Experts of a small language model: 64 experts in each of 8 layers, 7025 steps.
Below are experts of layer 4 (counted from 0) of a mixture-of-experts language model. Rows are named gate (a neuron's input weights, with its number), up (a neuron's input weights, with its number), down (a neuron's output weights, with its number) and show model dimensions 112-223. Each number is 128 + 32 x the weight over its row's rms, rounded and kept within 0 to 255. Numbers have three digits each.
Before each expert's rows: "mostly gets" lists some tokens that are sent to it at least half of the time. This comes from a sample of Wikipedia text that the model never trained on.

# expert 51
mostly gets: "(", "May ", "July ", "November ", "September ", "October "
gate4:131098112127103100065150163119110071176069114117144146099054161065136095170137145189155147170147113156123163144144081128091138139174112120095140180127205124105084117135149065133136094166066154051101131151157104166150158094066192147116127087090166097094163152115235165120112177100111143114151116103138143070147132116132140104099114133158
up4:095116114086128156062164146090142087113121123094141134103099151094113091143100057126161093181141108150135130197100074071125156104117110115094122178141197124158113114117142073115111085161110117082075096109167119145195173171064161136103148141100113133145189165161200138134151164098128131141138193126142160146116112127114163118141096150140
down4:116120095078175120133131106092147149132157189113167131121147136116124146128121093003080162106136125136132119106178095159157110165144093141172036133096168134119094142140141128071180161130096186123141157153117173140177093151154169150151130122148130129121094116104139130109108170109094158103140094189167101105127111166166137142102137108079

# expert 10
mostly gets: ",", "they ", "both ", "them ", "there ", "They "
gate10:186116132096124175096132155147104121144144065086087161081201149111094112149018143132138110107086133140062146128159074171116060140169142125166149137117099168152067128096147125088197113192142108102061175150100162103147112087073135136181156063111122105151158162110127158092154130150116091118189102185155163118151105093150126111084082162151
up10:147132095088143161067126182104135134155177066095085152136168118138101120130064144156137130110115157150083146110159087194128133146123156123173151118161152166153072124101173186094198091170106089134102145139050173112157114106087086075154134065127134095155161133123134151106127136163127092097193121182092127136132163091161148100091146176174
down10:106097152156074074114115088174112124102118121082139189124116127102158132166155148149127141107083116117124098098179125210105134109132148121183134077126089154123113094129104129055150104122117114130070142087156071117110108105086125202132153132128099117140117104162139174126111164120055144163116139189158126188203155128134161073149092103119

# expert 17
mostly gets: "(", ", ", "), ", "first ", "Grand ", "First "
gate0:132168131105099168117073176144107134061112132122119105114110144204065104124135076101101110078125133114103158179133172140119118106172079096136165113070105133149149179150107104178170137110084124189110183114173146133056207113149154202125132128097126164062165167150112127122129096127166142095101118094145111114167140111151113117114143091135
up0:121209151101136173106091141138109114098148107122145125101156173173078130103151125108091111094097142074110142171168156165146124105164084110137173091072102176124161163150094086132179121116112135204102200128124138157077192108152154159127147071132111173091203152130117190143159137164108115115109143103098121126159133062148151129092185119156
down0:116166128124118105139190146079184091155106126140067192153062133182118188181125104181114113162097137156121092121158169159144142072147164132140125125110121088151144142157109096175047120105093177074082149132143160134138143165117154157131111138070104216147167167118170069196084160124109139108107163166131082083126083109152156111081211139134

# expert 8
mostly gets: "sq ", "small ", "ation ", "political ", "story ", "MPC "
gate4:126144100136112150115106142133125108162115157234119160088118090109141154154151124150164109120217167149082124106186135129171097084076050133077131120156202065093083172119110099063125180152198107171111136092140210156103144113188109155125131126166165164125065115142065142051089093120153099121126105080141053133170144130134165064186123169192
up4:130123108142121114069123120115114092091080156168108095087151118087142157182134116186161103104195148104087135123182144125123112091078088121084115077140202086126075136121129113018141203222161127130084142141122190155083081065148160144099155127159160149131139144124106134095097120104163074132118122082141096155172123154114170120199154163164
down4:157094154159093146107028133118150121112114093137188119155184081099056068136091151141108114136061101091106189196099110150153110103181103117076117124147123141181174119151185091103083151121121104190070103131074171120144127135134098156097079112091152136105148111133123090189083169092139098169136133118143101150122107151139059140120139148131

# expert 3
mostly gets: "/", "-", "–", "July ", "season ", "June "
gate0:167150048083100154122157167125161118148145095161184121149122100120127098122051134109103155118126109075131112081111114160137098198134155140120079085109156141228111143106213185142092104150137106151127157144129113131133109133097158071097132038125077106127155113138121126130125107171181132072155185086156124144114124138070099123120134133167
up0:134190097133117146111149135093143110121139086143187086121118147118132089095099112108120169097143171135185118111123093183089105136136168145135128101098141171205109168117145177112059037126199082120127124120186141100121156145109191067083121045120101121143153156146180128125143152110170100123143128067190106122139119123080063107070124115134
down0:142107164159117102119144119169148137132123142178120162154126172122177161115152075069055149138072157165135112055101126067103162181100095151094133146100132103116148185091178129194109084104103162147145131109087141203030105127190133084151134153171128130157148094173153117203088120137183156140144155100157134096135132148149162161122123108078

# expert 5
mostly gets: "o ", "ah ", "ia ", "k ", "ai ", "ey "
gate0:162152138118116196147145154148112095178153108122158171103132135124134113087198173109141111131063098085133144136135170129122131100131184144086097169147176155078134145172121127028166143160150143071114085129110113108237136084132156150110147096138151092100112174071128148127161133089121153163119106130119190165159164170084153117124130123099
up0:198134122105134150114111150106093137138148079137142174131128104105098109136142167102125090149117141129110152135187136138136086141140131150151099167181128136109178129151127118040141117158148154045131088122137107074198150104132123128108089133084134123129143145082110123130163141148097170171149138130171172160113189126119154101176095142102
down0:070182067113135072089159165195160169153103176150155112155142096079107151155120182159136137091062161121112098093061119148167144117160096062093101125070130142155088078163150128152158113133156134142163101182083117143130135161126095069114096142177052137156159119081128123119144102144141088144171149103111159146192047155069119104123115118146

# expert 31
mostly gets: "North ", "South ", "her ", "him ", "died ", "water "
gate0:066103126162096143106185169150135092124171168197116080114097114147193086149107182041140186119067146155173095125043126093107109148103146081142111174104098138106093144154065163111140092076167102109075092188136095126150057107134091119113153129178166145137170129167106141110106117112199135107111154049170082152176171176106165137113109129123
up0:082120099140129199101161141169109141160124111230160106116070125149177098133105152080115166146084164135173129155091133075122097152111140113139098130115083149131081155097107154163138125121142122114108115155116082068158101084128103110103140095124136182143121137168134167116147072146218106068098133026176067151144134113114157179149097147129
down0:064122119122182095149120131167150166159075155223158211129175107163101119115138126113146103127180120156099136087152123205068092124127116198135145109135127171101108132116144082122121129164122100109151121104162123121156136119102149148125103129129119133168116162151121170063112041158143100114151134143126087171112092151119140150143160104136

# expert 43
mostly gets: "ation", "States", "career", "information", "ia", "life"
gate23:150117069077128119064086171167152146064082160154140138143123117077141061069178137067140138185098151089116087126118150155126183110127162070133114131141152173157178138204081135111120110139164139106155060131153082110180071139141131099111076117090106135149118097083169101125117149045100167111129089103133101128194096140129144145185133063103
up23:068098095113151120044116189146144180131060101136111084127152091121156058079172164092107093131148193195105088092061146182132168128153160056111139116140108156155211092133117133182061133125137141141146117090105130116167099139137116093121061133089125119154139068107160133141098120102123127107110124100101127110162096114133103120169168051151
down23:123137075109059111130082130160097138140095139097158133136127142083066067080126127098126122173107109041119110131147109075113115125092068169177189119129212080139129121163105080103128154131148124137136091144096131104162105078144122076102137112096168143078095114101231181065090072119144072120141101092116208131118113097177107103153083139112

# expert 13
mostly gets: ".", "|", "that ", ").", "released ", "said "
gate0:124150173064170190105168142157112119075215111111147153102135152147070137087090126118136133185163146145105149165108125142164172103133100109137103151123110126105123132090127128102137124097178103081134126117161117089144119115107123207105117118112121075137133185164092134135059135132093176111158073144153080145148109126162139122162120095163
up0:124160168054163150117152156118138155141160114094120114083166109127108118089112154125169144120149186142092133114118101160125168138126137118153125168099110132129147067086148158115095173140127074107092078065130140112146141123103156224139140136078103051111126207137092159100097099137100196147154083155196059187146083119112146131157137109138
down0:136102152151123166149078118117186100100113175065157068120100140142097140147116147131155104080108135161184176127151134144109142106145146140154138147090098117100099136127139117118170114161150126128145085154164064119143136126114098161104152091111109060181130151188142139139110110121144114146175189120105106131183117123181105118193112168105

# expert 24
mostly gets: "with ", "against ", "With ", "using ", "worked ", "making "
gate0:130160064134149099174135176085143127153085189133070186128124084136192058198152140112106094127113163104104116131183131110112102144124104103143125101080138190129183102126120104095173147151172083157140146149187107134083163149098115116159129171138165143124160171166146090088112143081121121114125105102117093134106096129122136108128126140086
up0:124167124121159129141195191126148151133138190126073151122130102076197112146137160115105147132106193097126105162129091109046109139090079104149151112129121137148146101121136088097167137148191099152141148133168094081126131171138080085164083144153148107123142152110141091116141155154109175101167123133136132131168080127130118097132127083123
down0:078161113146118105132102142063177091131125155096120112128117086093117109208090224170104078128122110159097145138135161093088103133130119118148103178085129137101143209178090142109145166167082148196169148092139116123141105093153136140175154152130084174143122205123166128099078091125134084176110113161164108142119114156132165081172126156110

# expert 61
mostly gets: "|", "==", ")", "== ", "re", ";"
gate0:082172197168122127052174142153141165112175169125133149106078123093119156147112150130105147155156117144126094176102131161149132180154128122163138111160084129134117116060101101128136141100115092150186133070143123142129140159148093101148156127185133174170100050172124093145136151139118127064156110150154137100171124109097160088074147114142
up0:094174181108108176080116127144133177148186193126111116129071146105110176107157157103112133130132115143099122165104124116160111178141149092138130068180108105140111159078131153119113141117145101154170111108112111111143113127160118118088169157178136148155095093145141095135096138096133134151136121133140126078203136159141155127121135095129
down0:108186200133121092085140121114116117110196104122160214175157094154115091128160111122174079106140153138156073135167118129151179077148161109138160087111064104169099112093099090125152122094152119169170102144155092117128173141208082176152168114186074163074115155144114237156109138120091156085198128102094112097152134048085137095063114112133

# expert 6
mostly gets: "He ", "he ", "u ", "ah ", "o ", "ia "
gate0:111149130105120092119171107104142151122100137115133155128107075145139114121072056112126084137134087136145112031114083090151117087093112067098153089094133164102133141107141129152075101135182068151144099102108168115128099112086114085172175131127175160086067131147099069175103142071128123195127083130176133127131129176152091106083143143140
up0:150094127088101097126117139086109149164116103101139091161135102122162104067078074160157144113144085105121119075095112131146129144141090109093105132089099164061139094092145121127105118166171058151132122045084151141130074150106142111171178120134168141081107127144083062125151128118131149177132093114154077105127088113123145119102176175101
down0:135190095139142088126172081172128131123070131160123103064112152118098153138144100153149169099123103100132115080109124116097085139124098122078149113098120083158149126101136120108118117194160150083153114199069194163161161149086081127104134141151112115141105162099077137088172163071186110081108191073128161128075100156118165112128130156129

# expert 2
mostly gets: "man ", "York ", "500 ", "000 ", "LV ", "ford "
gate0:147132153132152092136119144126129080095190122079148126170103147089108092202119087086100090092141189098109187121094147154157143100131165122148156075175130160162186158064102141146134141112025100136141107126138106144089118105152151176143099114121109122133170120094119172175190073164113187184086162145104082116106139129112117105099110148161
up0:091157133145162123148129125144154052139135098092199200192135120115166151143147114130154069108151127127113201129100152183152148096127180126188153088150102143182145132054080138130129147183074145145118141146108119134107132070144122171163098081123133137149125123091166166147199093156090103102117135128112088083132100120110141127084139136184
down0:123140135100092168147136103120166170123099129152099091095146110126074100110210121118133212122074088117085117123104140184094158163127152124064114125068125131108129142175130132190108151153054103100182195112132121143148158121147086116105121146127152077081158062197114155111168113134130111146148152176109162130177143160098081146136124105141